config.toml
num_hidden_layers = 9
hidden_size = 320
n_experts = 8
experts_per_token = 2
d_expert = 384
d_shared_expert = 0
hidden_act = "swiglu"
moe_layers = [0, 1, 2, 3, 4, 5, 6, 7, 8]
router_score = "sigmoid"
normalize_top_k = true
routed_scale = 1.5
balance_loss = 0.00303
balance_bias = false
router_bias = true
init_std_router = 0.0063
lr_router = 0.00072
num_attention_heads = 5
num_key_value_heads = 5
head_dim = 64
vocab_size = 32768
norm = "rmsnorm"
norm_place = "pre"
norm_eps = 1e-05
positions = "rope"
rope_theta = 10000.0
rope_fraction = 1.0
qk_norm = false
attn_scale = 0.125
tie_word_embeddings = false
parallel_block = false
init = "trunc"
init_std_qkv = 0.0261
init_std_o = 0.0
init_std_up = 0.0261
init_std_down = 0.0
init_mimetic = 0.7
optimizer = "muon_variant"
learning_rate = 0.00711
lr_mult_qkv = 0.4
lr_mult_o = 4.0
beta1 = 0.9
lr_head = 0.00789
max_grad_norm = 2.0
warmup_steps = 200
schedule = "wsd"
decay_fraction = 0.738
decay_shape = "sqrt"
final_lr_fraction = 0.0
batch_tokens = [32768, 65536, 98304]
max_seq_len = 256
doc_mask = true
train_tokens = 644100000
max_steps = 10144
dataset = "wikipedia_en"
Below are experts of layer 3 (counted from 0) of a mixture-of-experts language model. Rows are named router (the router's row for the expert), gate (a neuron's input weights, with its number), up (a neuron's input weights, with its number) and show model dimensions 80-159. Each number is 128 + 24 x the weight over its row's rms, rounded and kept within 0 to 255. Numbers have three digits each.
After each expert's rows: "mostly gets" lists some tokens that are sent to it at least half of the time. This comes from a sample of Wikipedia text that the model never trained on.

# expert 7
router:129124134149140145167129128156108146114110109140157120156108115094143101100142104135109087097108134082132134093116109108116090078100125143104128143101112151120152102130142109175132136134107129137117060118152090113127118163128131143123140130
gate0:139114137124130122157128172127147104116164141153162146129167190151157148126131142135147122123109166151140109148139183085128147109108131107123161122135118085136131154115109154135143060128111109114140143157164122127104108118110113137159157157
up0:161093133131123104122142182120123081129105155100139140124108119125142112130145121103116098137135166114115166139117107159158110094139145123156145120160183100115168132148135153151147149125142113136145121175123128144162075094168128151099082147
gate1:153103114133137120134108127144151066118117145147139112129136102129101154067138102096117133079119117115152115148095117119093092161123123118090099159161094116121131107169097107113151126174149059167131094101171089098148128158125146139095137120
up1:157121144137145131088149073149138121129118121097133106191142126150129134141137122130128133128144109118138125116120116143131131103222117131125134131153157162152134099132092138122155170109096118111115131139115191139130141164120089106142139104
gate2:143138185097137129125175148133133123135125149087124125103145151139118130117119104153126126098113095112098182110091150126136131133097180129117118133143119148078139132204163116150144129142132105139175125137108113146125118114159101123151120092
up2:106124123144163119118137155073149134152101132166181135179120088085127135135124151127159148148142129145146133121129134138125117140136118121109182123124132154117088119130133138136114093119133130093099109111126159144124142128106172170128143158
gate3:139131126106083127122140153130116124148118088128153129113118156111140128118111114103110112131128167121109166091141082118154120162121144143064115150142089121141165134144146154116107171151089146161129118147123087114141098117132127155151145101
up3:156128122120117123149122115082136128183089113153107059146112129113130118165091120126104111082105141147136147117153132143116128140114161090116143136152073146155165135122106079120099161142086116139168094130125126139134095089111085111147134104
gate4:140094141138153144125163175130132146140110126126121160137147114128098154143133112141182158141151139166134133165154121143131137158114113106145087130112130145147132137159139158106148121095064151105122111136101147117107142124118135127162122183
up4:116156124116095141134128088121124151094147111132169153141105102148139141121122127118074125121127137139128098128106128142147164127121156140119110151146160167105124117082112108129123111106214115163121103133153127125118102126132147125139128097
gate5:123120143130124122148142091099141146168159113103119156112124127122146092130163138142166131091137132149094117112104109151136136153099103157085098086159185113134100132134123131139119121116125131120154140143152120147141130157141122142106144158
up5:102152131073107144094152089128132128100084088107122153111105116109113109133103156156139133117134076144142125120157067125148125097069166125087125125123140105112096113123118148117122137151099103157141145068137164142109141124176107135151139163
gate6:121164125092158149098119178107093149111088156133157124121077149119153153095144124124093117107154135165143120104154145123142151109134116111132109153105144151100163107116129097113102142130095148124156112130130141128100144177095138163096152147
up6:104117140083134129137119171098154133144124129152126103142116142115145112090122141146113090126164134193117136107176118107151140127133105128150135151133166100080128113163140106156117134164130111100134082109131145114107119198114124113091148139
gate7:132157142116193101099112153115095088153099166177116111158101106087134116124125148161135095134110110127120141157129138105153111124132098122163084143145169162100084096151107125111120158152147116156119140110095156157125166157107128107132153118
up7:107111126193110142100121167139136161141143160086107141123124132133167133186117079162140155127147109137129111133120141137126136173120149077107127112155104112158113174144122135155138128132102154148128145152144147178131060135136162165168077114
gate8:102164131124113152129172138172159127112146128143110188125189124152109141143147133169121094161119141151104160099110131125109104164132143153102129130116166143156136104147116131079131104154135115126093100173134138125122113166073118131126142110
up8:081140111110102180183110129137121151126133182105138190119186156163114129157120099145163115124151153116162142133119152146101113163139119103133134100110173141148152144126148158139107130136141108089111122095128102094100116162079119140087121148
mostly gets: " the", " a", " his", " an", " The", "The"

# expert 0
router:098140135155162146114169124127125128162112110170150138160113119124134156132100124136095121141152143146131114096136088095102119216135096162130113116122137117081094095118126143110127104142096125124122099113145124148106096124106123144137150121
gate0:134167131107139137106139156156115091087128169155103076172172142177158159146120146151127112135127148153131121096150102148143150155108110122152127128116133110102120130131162178135104126107117188153177131125112103125129113113126152095075137153
up0:129046101132140070151100116116143165206158119114172196116132137102108102134116117129167112113140166124110100177112142096118160153127136192121116176122136088131069139158170121145094120137147101118119127108160176129144116104098134125152149107
gate1:135144133122114171126124092104103120165152092111107152150081115099087136120164136140134152125114141149136118126162128161114105120118129111129080122110132149144117124113080090105119135112132153140097139113113143092134145152105177148154127119
up1:161102134115129105141162098126175073178097096129122083155098130090084108106076152094103145146139165140148143089124176124140156182132098133087127126119098145112121153133139115127131123140107138123110082131085145104160121203166081122153089129
gate2:122119115146129117151149136109091118151124156170085106197175128150162132128118104128153120111145137114122134104120110106099077117124100150149119139113106167140124101109161144109116145129123116144096085093156100126113142097157143127121127117
up2:155127175088086152123178144115126123078123124138106120129159097099122099135104133148169099123132162150127131133132117119118103114090101144166160143136095170128144102111131124150158138121158149141134163088152116086161145162128140135132157100
gate3:108130144091136145123118132122129127166178130145127149145088135147126119144092128098091139171146149120130132108156153164142139141133112124110176131159144093110087118092100111152083122121122117125131114118114132138114122174133132129111104150
up3:139142092125100082072112067122126110140149108137103117192126167171150142129096119147121134082102112131142113125144101116110109150173115101130110130104093123124094104090154129078132132154101146106116120096102116117147112122122112121113124138
gate4:109134125115109141107134134118142119139120137109182118161175136115118146124114166163135132134121151117123131152145146080133142133136057166136142127131074113129114157144152080154106107118087149159109103115149065168108092128134142124156146136
up4:137118129154107110111131125121116150146107144125124110138128121126118168143156098144070106106114124128152116150124138147082156074140124072108137129162167156141125099141134135105157125137169153121110082103079093130091114127130134130102094125
gate5:150106100113193126117157151114134130131149099177133116147169120129115163153131120131155122136116146130128185117128142141135127082123120115122107095108083119152073130141153165142165125124144179175088089127094102107132120140121128101128153151
up5:176108103155181111117104112103122118182150119142147117155184136152098123156171153134119134120098135159118143127092134098110114128120107083141147101137147150154040095097120118137118094148122160122121127110144096117099129139104129134150160150
gate6:152113111123094146033174129152134125168156156105097115162115133087173139162109119159075138208117089146133175131145120121117137177111125073134146097075144132106122114157133136095097132120164126093161146161124150115101166135145160119148167120
up6:127163138087130110109149124132138113131121158122121107121099128103163126154113097139149110161110082142080183166122151117157121154149108124157126120121147129104159185110116110127105128138149127106150152171107138127171139088119119162168126154
gate7:089101129133142123097142114137114120095148113132102141144156103134128124133123125122149106166111114146125134142103146105115104077171115111111130122127095116146098091106134105140139112149131128143117100091112139176131123137126119102139181123
up7:128141135109105109064119143118155135149122098109151132168139112125123125169131143138068129181154110145109144156125139143100129142112106146095124109106083108142100126124139090081116120129126127122139108107124121140137098126155138129134187096
gate8:118095120112122110151140138131124155146117140117131162134129185137155170105101074128133134131089152153111093157166102144101186118120111132096125143139177136138104121149137137110115120109095096115103117099136136148140101119110115123118120138
up8:122118099098150164091191104127139160157129148110105132112139132150112142103131152148124128087186125131124087118102123138122105157145122088111115113084098148129154122119120109157112125137138184184140149120123167112113152129162125143143157125
mostly gets: " he", " him", " she", " He", " work", " her"

# expert 5
router:144129119114082138118160128081163149132145132120139100165142119148125161134122118151113163114128110162100103132144131126101170126172191144159147142101162147119120146110162141102110163144152170122157126119135109102116162121108115130108064120
gate0:125180088105138143154125100115126116106127140116108083148054095143105161152153152105092149143106123139147117124175114103152130169077141139137130094129111099110159125118154078158128173097135140109123098089121107135152126130171125150160120108
up0:194133137095110136137116108115090129152130131167098084139128110078147115122094152163139089152112089118131149165101138143137129111183100125119103122131187112112114154159138136111094104128141089170104148130158142153105091139110095132107136138
gate1:101114132113095114131100116140152144197169116115148101115122083129126114111109104117132139138162163147129141096099131095094141174100146093163095083152126098099126153174167141144158131116143125175101141149137118105169135122101123123111162143
up1:135141124121123136146174163176114158157152104166165125084145108139147116123127149134124146089127139110161107142131150102172140160115156133165090120134154120112110081133084091108132129107116124077125160101145113110138124141156138137136132102
gate2:105158127105093075107145152135148142164133122143111157125100139139085131160181148094142158123100082140138091131106120109139133112130180165112141101119155136140128100150132160161131129149163126169127137108120137145111119102124151139157186119
up2:158177121132079088123168138151166178166148131110135145142138078107096176123132162097165115127115089135128168144096144081131111103123175130146131122108139154126121127158125134135137125133111121099188135099145100096094129132128160113124156145
gate3:113125130102157132143160107109160107153134113076124176120111117152126142109108114125138092137160142066083153142098129126168101147142119120137142166123127094107132139170181099141124105122082139129111120129144145134168094159119152126133148114
up3:177093114114115136137131118120165109109136152140122140164172124122124143127156134122149127133139128145108139122167119132091119171113156137132104149096149131182147105111175094136106131110137141130127140106094110146130091118110136115133132097
gate4:110138149103085130169102094104130113149137137125149077143107164126132144120174133170144126168128128124126082111153156138175153166112106159149130123128119144154126108132161163109124126147154113151139164127116112138151143115077115121103120107
up4:188125119117143163124140099121104114094116111143116125096114118189139129078136154158088092119156140164136105165125120135097162083079086112108119096138138157121152120153114169061119163132119097129117109118136131108085149156172117161137095137
gate5:131138149121095165119154132128134166112139120139102110131097139137119095104176093133159130129111088116151138132135145120104155125136197060145091153090129128106127101132131113165168136168136137141122136083130093125106116096108096115097124139
up5:138163148171113125133092113089126106159144115128139143118159118113141157089119116136121169142136092112076126141135125107119135120134134156096142145114124101113070113133170139114104097117148129110094122153117114106135147140149190106114150129
gate6:127111158117083104152118139108119146126157126111129113139128134129138091074138137185144121107112109106138092123103127155113127099138152116118119115099098139146126156167141191126119164095118116150127146100110125107086137157087126121109120085
up6:143141144141154143132126113145108118117122128138099110177100120117157149153139124144096146121109091081082112091126143114164129130104166156082120165144108102096160128133146117124157127132156147122165128134116149140108139096133119131104121151
gate7:119144166110133081094137135128106162094120166146105135168135122158133118176151141156128117118176104082088113123106068141141129104168126069111126115100130157114075128133123121103082130137108161094162109101137097150148103122075159086114139089
up7:126136158079119147118122126098126130117117113136121138167115090105130104104178161161148139144131131126154145109182087116118101170115107139191096117145132109151134120097169171156138141132139115143157136122134125113156087119110156108115080128
gate8:119113122135102133141102095126125154127141134108155137143092138117092121131143136143133125119129086174120129135103080122117115127179169119145131105124155136133124172100109173149154126125069150156176139105133087107153127123140136140131101135
up8:086192131126178132151138113136135110081129079113112152120178156135142159124158105094136134139105130131131098099119145104119117146175133176144132115141152134129094123137168116100103090137150124169151157117107147111141148138144114148099132124
mostly gets: "\n", "==", "===", " \"", " ==", ")."

# expert 3
router:153119159127120141139123171137067125136127116140110103152092160061164112119054114115105164153153104110114123098109110104117153136105158131112114129174130158145160147178176118110157152144089100144124120148132111107118115158120126130118149118
gate0:090135132118157088178130107118118153128146152130168120132128092114103105149155129136144129155108144121115101122149107154140110123099149098149210146129140139105092065115105156126136070156138140133130137128141143129135132142076132109117137119
up0:118151163140147128141144136114147112151139075071145114131108117140121104131122130129131134056108167117130127092120132116136116082124147084148125130122147125119101106127157128115121128155170119090113146134128122106108126106122118069109114109
gate1:120116158130127133105104074149118106118130109128139112144110163128114128089092118104143136117096127118120105102118147090132109123110129136134099124140151126148126122137090144102154139109143106124124157127154109102141129117111121143070134138
up1:106134136138099194154120130141060109154111132109148098123109135103183115123128083073114142155141126116102144104157135094133109115130163134132111130134147142148132147162126136148122145157122117146121122086143113096129110152133116116100130118
gate2:114094129069085146152126177145089145168111123127144093141156100118135111110131120137105076107108091124154144115162100131108126103155135117102131148122141107117145120134118095132191117128127090159083128103090080157116124150104131131128111118
up2:148145125099118112127112145093162148134119172117155082105168140134069132107149172087140131057123103138091151137110107121107124132133128161137125159107171148108128109119134158143131077118125096112115137144154101156127105088161152142143122127
gate3:157126104113128103121148141138159109154186147096167107077125131115119126150154185139136127140126119090104102130160084095105150089133140099131128147127132100147117136146149122131077155137097151132114095134139126095130153156088140089116149115
up3:080156143139072154105158117130148104143167138139129121115092144111153136163134129137148163182126089155111103143150109119095137151139171114149119143115123095113116130172139142136156130119118130143150097109140114103136119157137149139170144081
gate4:108127098140148098089105140131128140139143130105142140122135112153112166161167131114173093098150157119081121138115094153099114154115122090126094110102106114139139091130145157145109094111138187133124106102107084156066129155163132118132136080
up4:116122126074123178117161151166116153097132120107161118131182138109113163147079159116140134110082114129106142164127117101089126125114139098130115152130197104121109129167179142166159169148143124118115141131125109140128093106132147103148145078
gate5:096111143145167088120121141154166160174119102133123111126103100093159122144087108163120154143169130090127093111090143132094161116179109125149122108129097125129169162096155103128124095126117151172113115121136128141143103132135098130123131104
up5:115108148131124136169147144144148167157143092122099110133117118111118113088108061124138127191091117097128142113090130084125077149143147156125138089130196119114135138146133120144102124128125125121121114149106156133132107155130070173144142119
gate6:124144085086105123171158124129150158118109108122134132167120130108148176064144091102122113103088086140092132161096133149164120129114119114124125150151116141149186145110133127140148143146070134107093167124094121137154142078142148115098122092
up6:122105147182148149120090137052105097144137123122112152119102145146114093128133127135151160106125168140154107143114113121090093185135114108119164117132141094114121116159149139129118160100162140120144135101142168133097116132151121085140147152
gate7:130120166112136062138095106163140139154135169158101138183149105127128138130146133130138159094147174097157168143141106138151122122141117084092154084065097166100097145092099111134190133119137151114087158122139138120102132096101164154119161119
up7:099125143102174119129148117151132121185122127126099126121096172115131150130136153093124131100152117130157174137137119145151120121149120113118180103075105167064120141086097102115153103141146149119124123136095135104122103107107141119129146086
gate8:151106144154138103147144109150136148077157164168114136161140130114143093117157107122143140147131071115143186112141133162120100103081105117110146132127161133136122123163144127095142143105150158147162151151081113103127200132134114139135107128
up8:085124090141094140106145148121109097116144159117129114120137132162076168143174128139129104142088129136149084119165102117142122110122132132128135110097088125114129108129152174121166101141105151137128152118143115120135069120104138106151133145
mostly gets: " K", " John", " Al", " West", " O", " V"

# expert 4
router:105108141084137124134140140127120123154159129129139139126108144112140135105119070098114103102120132108114127120094120143140083176129107175080116117158068126153117194167120120097152126159111119135132140164084128111136112105151148115150141122
gate0:126172152124125118171108135109107112159115148095127076142151118158140147160154124120132118136162145101118091144098133142146115144126120130145165137107075126120137126096137144173121119098109114109145137152102133116162096138114152155148149100
up0:195141108145056116121151137096119115135124136168137101112108106128108111146128135144115112107078110150139132093129129117088139092160097094135118153118153106125146160133117135148101170094088130158119102105122102163145111071169139143144122120
gate1:130138158096120130104128121102124109149133084173104133127103112180143132098108114135114116098117139147147100110103113125089145134167145136122143132106140155138129098118102127140120103126128130125102114155114142145111104142174132172121159098
up1:116147161125122097108107130125155124155136140078119141113133141130128141145152134122151128195114123146110144075131129156167122109136101070129164128083105163130124113133143134082103161128100102139138129157161103104120172111144135069084118123
gate2:142133157129115108171137151129115133102127106185130125132145148118152083139171110114075060142141136130112143103114101144096095132118130147080126141120115138125135109143080132132092118129148114128145132136124093100189183066162107121122125094
up2:132147158128118125091115105114116133164131147132151126127172123114153151132125153162114105154109105118128124172119186097175112117147184126130151080138115116101104117127137120107141123116134123157103133115150161095115140115127141139149141094
gate3:113121141149138119125150144134111160126158135137171162099107102147127137127144149130144088097075130148118163140139069122108172160127134130106169139113120127165168126090117138128191118099132137129103132148138149117097142123114112125132156123
up3:103099084130128103150141172139116130157174167130120101144170122145142138164149135087138114143133112178131092110141122225099144136128153115117136101092166136124127082173089147129131122132152156093143156142128121145118118134108108097114110119
gate4:120156152133160142123111177113140151155138151147124133111169117124139133154154125149092120139104168118119136105111103118134089114168114135135127122092118084119115159155147104084130083127092103113123138194117146104118179130153098147151108133
up4:123102120119126124125105158082076061130098084169126147135121115127144126108177093135135106123137127132189118129117148142139144127109142099113110178106161169137163130161146116123140139178148130127126160073137120120120128134117106153135122155
gate5:069121130130126123110134137120119106132129128119139138103083114114184125138128121126155108102098113105129135132105111114101146150128158139091105124112070126150091136103118064122155108134171107129133149116124115099133163128075126130120088136
up5:112098144121128109125098122106151137150110129134110152110106119125180122114130073104128142115158146102086102115137150143062126171118106135083108134090107167115116141134140134047133127146152135141118090142147141116086109091145126131088129125
gate6:146098108124093126117148143118101106059181128135123126086099109159108094092155138117083162107147156119106166144101141157130133127108100106133101113117167124192135120137081098096079114121203117158108085121166111093138159125150107126143117132
up6:105075088132152139090111126143134088123106104150146133110077080133107122149116121115170095102137098136161129157150118156122128104093141135130124072135156164106116072099196142162151140130145104069134107132155131160105099101120100160115167131
gate7:122102122111121129102129131150126133112160146135103111119147129102149121137103123132136112106110127126136097138145168126089133100128064140113124107145121149176078133154115200084157112170113109139094142164135094126139134174108126153189142118
up7:138095163138107096125105097105106169136210087126109077122151100131162163152155142119148134106133091143141115141106101118114163153101143131134106150129127066122157152084157172156139140124086124138107145146102139131161150137154137126100116120
gate8:131155155093114151151131092138119126121121098164071112138139110124144108168154151151107165106139112101132112084121161133162123120100121132115133116146124122099124128111127127130150122105177108158164134089120121131109129117111136090157114181
up8:107111127092127120145144154187145110149132143102112139110125150145113138106114076120144135158118132131178110131149141128137122141137134164129129095126133091103132111137146107102120161160097137136075107127126140105147102134150136163088133144
mostly gets: "–", "/", "°", "_{", " ", "00"

# expert 1
router:181090128105138197116176135105120124110138115110137115129133112134166132087067145127122122141125158120114148134066130114125140138145184140113097088195152116120082142121181121151152147116096074145128137160085111126142112143111120135113100131
gate0:134131102109138096168097139132118174123134100128093117108124135095101121140102112098122115104097117133129136084125092138146150123147141143134145150148147141131125161146127127140136166113140146136117183150146128146121109151123143141163120153
up0:104123102144116122176122107155121150109151100113123141129154086109092108138116143111129141140107165144114162094140168136153179128107130106137130098095134130112091141172102116106090157120142140135137145123092126165116126135113146105113099156
gate1:150120152122108154112164121133133142120136136120123133132120126162143118136141132102152173153115151129111125105129091095170098148082109147165137105103135146157136113115102105184152137091098105156152148154122126152144124191152091106134160143
up1:158094145139140120131173114139064095147123111138128121131116114095150076144119124120141098131104143127085176160138128120097142094144120101144116113135148133149117091100109096148157138155160166156107143142128120139126095167093114168102141161
gate2:180076103106165146148125105126129141135129108139111102119142113144098106161099105062110122118139143101110169111147106106097140140142104163127127105165143107130116113122114110126131137102150121110106134065111117150140056120139129131131116105
up2:115075107121137144124139136127109114133135117121117102139109132142158073109168075088153106091130148125161137134127136139137099169192129139125106100153112142128126180112132133145127116143111130092145150138159124172154161129112096086120133156
gate3:108102153155152143164118154163130106152149091103150151168139100105134116123155118112109158113129171196149144127171125144117113128147134137120117136131131103171112122149118168158147171158138108122136156166110133098130132169116124149139128146
up3:140140112142095156110089081101124151111094161151090104104123121118145131138095111131155120083100113090083157110137129116151155127121109122147134107135113132102138129141152116095108090118113114160143126108162149145130121115161132109150153120
gate4:149134162140080137141114151192147131113140133105149089134149114171138134105159139147137146103115125110101140150095109096080124131139111126148135151112161090172161115118127100110141124123074123156111148133149120128136139107073142098144126118
up4:098169100107107128132118104105138080139100068125140166128137141104118163138131127111110130140132115130136130137176104107151127164092121123128140128142109132142110087146091154125126126086172129121127120106099116135121123165123123143150134161
gate5:137114123138125095121172125107128154137131151142162102151102110142150160117103110160143088068115153143123100118068160124152119109126176134096060142140154142123106136128074179152117095140102113179113169154199131137112129136141129111151151098
up5:160122178129129092114147094100172127138110146103152142187115094183181156112106124113112115089142164121130104095107120117160117119106107110115085088142091111143134132154105129127150110162110127155129143125126088160121092110142129098135119108
gate6:099103115147123125131125172114152155149107107132129139115136146156092149155133120149168153131129159125132122149131122099146121102134144137132111098120116152108157120115158114076165156125173105123126109166169152117155136086118117092155101171
up6:125115122124119147138137136065117133129122132211146154135169110102092164163112091137127154123157159137151120164133111133155140116134144140111111126114166161103120180092124127099140127130117112139119143178139150135173134106121123135127126120
gate7:133118111159174180121116125173112114116159134130117132058150133108166132128129119109151094158132116126126116141120114116104132115121186072106109159088104172114137119129150100122147109145113136085170132165092157105145132128117088135120120160
up7:111127127124186128119151135134125137116077146156169141115138115157122149169112151107093137160109184117106161213140146139162123124097193090126139126121119139141104093104149092107128141119148125092082138139125139124120153102108143153113159151
gate8:111109082114165157160094150099124073164098090137134129090137119123078116086192126128109113096137115143098152108141069122124104119116145166110134089078122137129094147115133129114127107119122081132141131115136149100131154153052109101113127137
up8:111134104103121164123129142159154159136108148135157110137095141149118157118137123143101161140099070126123143114128130110093121159135171138156145126126138089078130129086143127132153131131151136150090133120148093108112094140106118149100156116
mostly gets: " |", ":", "|", ";", ".", " ="

# expert 6
router:136103167112140161141121114120089122117148121165123130138121151120118136121096119100105127131124108137112098142110146131104144118132156146133139128119147142159144076150132134105110176098133096132138108137106132123109149145120087090146097113
gate0:099148141112146114154098083096117097136135135162148126135118149101118139100116103126149137148102142135096115111140129133133134128134161136137086156100128123120114091141135157159099140180126112172124121138147124165146107154097131133098126124
up0:092110111149204128134144118138088126112156117144149105139151137107154148116127115134160136102140159152096117133126098122123176151100111130099130118092171136152132108170138169100123136157162101121130069141114120129112152119085132136090122100
gate1:123129134095104141128106159137170120143096102095128139121126118140109123126079157122094146153115140134111146164138140129086111152128124125102071160171110105077097145155109110151121133140144086151122093169108104107095195111119126165148094109
up1:143110080120111127129114133135082139103141148130132134133139149100103172135177073106157191156127100172132124078121114193137143135134089130124143110139152143097113169095179139105134101104158115126125142125132152111118135124112145092088166135
gate2:132151112125141151120130148084119111104136134123109114131112101104120098119082153092089148117118110133119160098157091116135082154197115112139109160115123145159099041102120117154107124140178145162098132158103099139140119115128152129112128151
up2:149147116089157108132092165106076117112145123109110143170128156137113109128160109141119144117123091139119120144130165131138108112123174123125155118125087105129098087161146134164082178060179126131110142162121104135158133171157121117136160130
gate3:174105151144093140114182116130143103122130142110143150148160141140064133080084140125069153124115142116097118155130143132101132164140120106120120101166082131153134069096150159126089126114105092134123082174155121148120145118099090120102141142
up3:111163106156142097136112097125093151109183147121142121157121144114137119135114108131135153127162133097118174094132106101124150094118136120116089137102158181115139125128148115110148123152119102135116076120166126121143144149119151147128136095
gate4:121097169163139127142143113146125124144160084099118144117111150157185144151107178122160154161147136099154151132129112113083111098161123184154069135134088157141112112107165126099154140060148092154133127128130150133117140111103121092132146130
up4:121161078101145111133117164110125151128127141133143096124133124098117116099167095149099117090128111134108139127106141144169153115112115129124100143127168108136130156113163123143150165145133161114147122092126180129126117123113120158137142103
gate5:128118142153160127107153122183126133156132135140116094094158110142144175138128149128116116125169084132130121078096158123141141134109135112064098101127118160143115129133144149119159155134091117123116127128106138158125107140106144147131132115
up5:167112123129121098119150151163134109140096142139159079127132162136134127128095071081109106160144109114146066092128153119121112163112099149118134177136122094134096131143151097155156156144074109126144192143127088137149116145140117108114124160
gate6:150116131119110103133105141129096127154112129138110147124088141185154115133116084133147155109055108147140110063095126132152131159121165125107145120086137105124150078148121164131131136075117112100136158131117105160113183126163127128069109160
up6:185119119140136113130116127151140157080091129111118150153104079083119162139150192135115131125138156141123129141139106080126128162115153114103107144129098090110138089115137122147145106109143140071143114094150118124164150134137115127155111124
gate7:090150139105112134103152146132121107090108138131143151169128111171158174106131163158146099119150159133082136122160136145109136175131129128151059126106143109117164081122108138134140137114141127130116079045154077145161116103139145114121173125
up7:102126121112163163113115118139170083122144112157103116147128115127169156139124140099108164142139138109121096134141172132128147159126093158164108115132127116119106127141136134148148156115148164111138108089141132138136119138175127100132115136
gate8:155121166119138110071098134161108115107113118110151139153142096180098177128126148117106152130123110122126096114155156131108150120121119134130121110136082117169137100131134120132123086108084135135165115145167108151143149115107085113107140109
up8:149117136147117117175176119111150079091134095178125157092125164086131137123131140110160155165151161184128104137130133151143131117102179170141100177131143097118112130105172161108088131110144120116107136087128129113104114143090065128158130139
mostly gets: " University", " 2018", " 2012", " 2013", " 2008", " 2019"

# expert 2
router:092108139070155124152125143139110128117119083119139141151155123151125189149128137129123087118150127155083144102115111093111157107163083163187082098102122150088170114097160151085126136137128133153082132118122079113098170109150136100089118131
gate0:114150166138089134152140109131124126138119136126119168095127131111135112131141127125113109133102097138108137123123109124133114152137072121139139132127154103109115134106113096150118114085144113141135116081119116105152097124113136107184126145
up0:170156152125114076119131139129122159122123114138172146146092116071163137139124042092168149146147150112112089073143168126140145146139146161118098117113151091068175122144154065122129130143118100104161160111152135074140112138129120150125105138
gate1:103111115130145147155129088127148147112113100132133123161138105151133167153131127107140133134101087104107115110104156111114143163115130092159124131113154136115146117065113151126093138141140141134116093147112092120120135133117181132116105122
up1:164137122138132114148108162108106109116151120127148160101150126132080139104097118150123133118188131172122165126134122148148128120132157168125090124110132133109125097139169081120140128085111120162121140103162141125100119117089103126117104130
gate2:129128129139111109156122144108164123095111121128088099156133077144130156100104139109148179173163147123103138117093135148143145132162131146128149145095126134131144139105108150089118131172133103108111145150122126122111131184160136078161117128
up2:127093106100164150134141134132101107115123143141122107167146179155134092140192137133131143131132122154089115114117135127111110149134130117127123157156115131103130092156143140096124114124155149144130121112145149160130126121135141127156163138
gate3:095130142088114139145120118162049125128121146111091143167150127116125077107131127080139123158150100131178178100119126144160152141137184138100172127125123067107156114121072150145079102121098106125130154116116099121153168137138126119156145162
up3:104086148162115136151134132184097078192100126117148090127121159098117144119111107126105159137141146089152110128104108158151112145116145143124117130093178137116134134156101190117135108142106120118151141131098120106136093105122148092133125090
gate4:070121102161087133143143133133087125144129145115131161134075087121149114131122134096166160127150129135151172088153136158149135151101142100074104123149147117154141166115141120151144106116083149129110138126111171120114117145146129135131109161
up4:145105130123130106102139099121137144137144138164105153087106134134111160118140123165136125106129084092127169106122131136061166074130180135107108074129118172130114111128142127122146092134137162160145156127111129113124147147143143137110149132
gate5:122145177125176168132169158115146105101123134151085134111118151110127117171094126124103103166099142143141141151128137148115110119165083129135141117164090173130103123126133156146135167124130147142139133104131093130122100131166108087125161115
up5:090134153091170169125151151111134131122141146129136098155114123132132133127098118095139098149129141143125141109156081140105136136118119137115152079152115152098128112118150148151174144113141107098105113122143181111148109101140168106119160122
gate6:122092116125104155151136152146145113080129113134122203117120143119090119118091122145123125120130154087088079111098073110150123110130140095151173100121129115119104135112142130137140102125142144092176109121133132127127155092116158097114135129
up6:134182138144139102119147118126150144142125103128160077122175107145176151131152124126137145121124101145129134175124136135116107145142137165146122108136143134101134106186124141127151163146151107160129116151143147166099124126138100161112113117
gate7:134161138131129156138132104176137154166092137151097117101118129119102132131121163142147129134108112101135134150106129123084122130140143144113102127135109126108099147118118104054148101142154123082126087104134134135120089110122114087160132113
up7:099146162124167130156172111132132069154141108141138153139159139126123186123097139165117128156124151152153122094130127177142113142095137119107124100085123156104090134150137126140090169124135113155129123100170116136149158116101124118174122127
gate8:125077114140101111131151165141129182190163140120138153119143123139186142124149133098118159095161089092118142145144159114127080166147129110138141064129075118103138137111106163135121119151129165145086102140160143095131109171141118146125038090
up8:145094080168150108116133148164100128124145132138130139126181129149120126052129099083133112114134114111147140124101153127094142165151088122146116141112141113124142091110111105110147115125113119106115116126106124105136104102150104103095134122
mostly gets: " to", " and", " for", " with", " from", " as"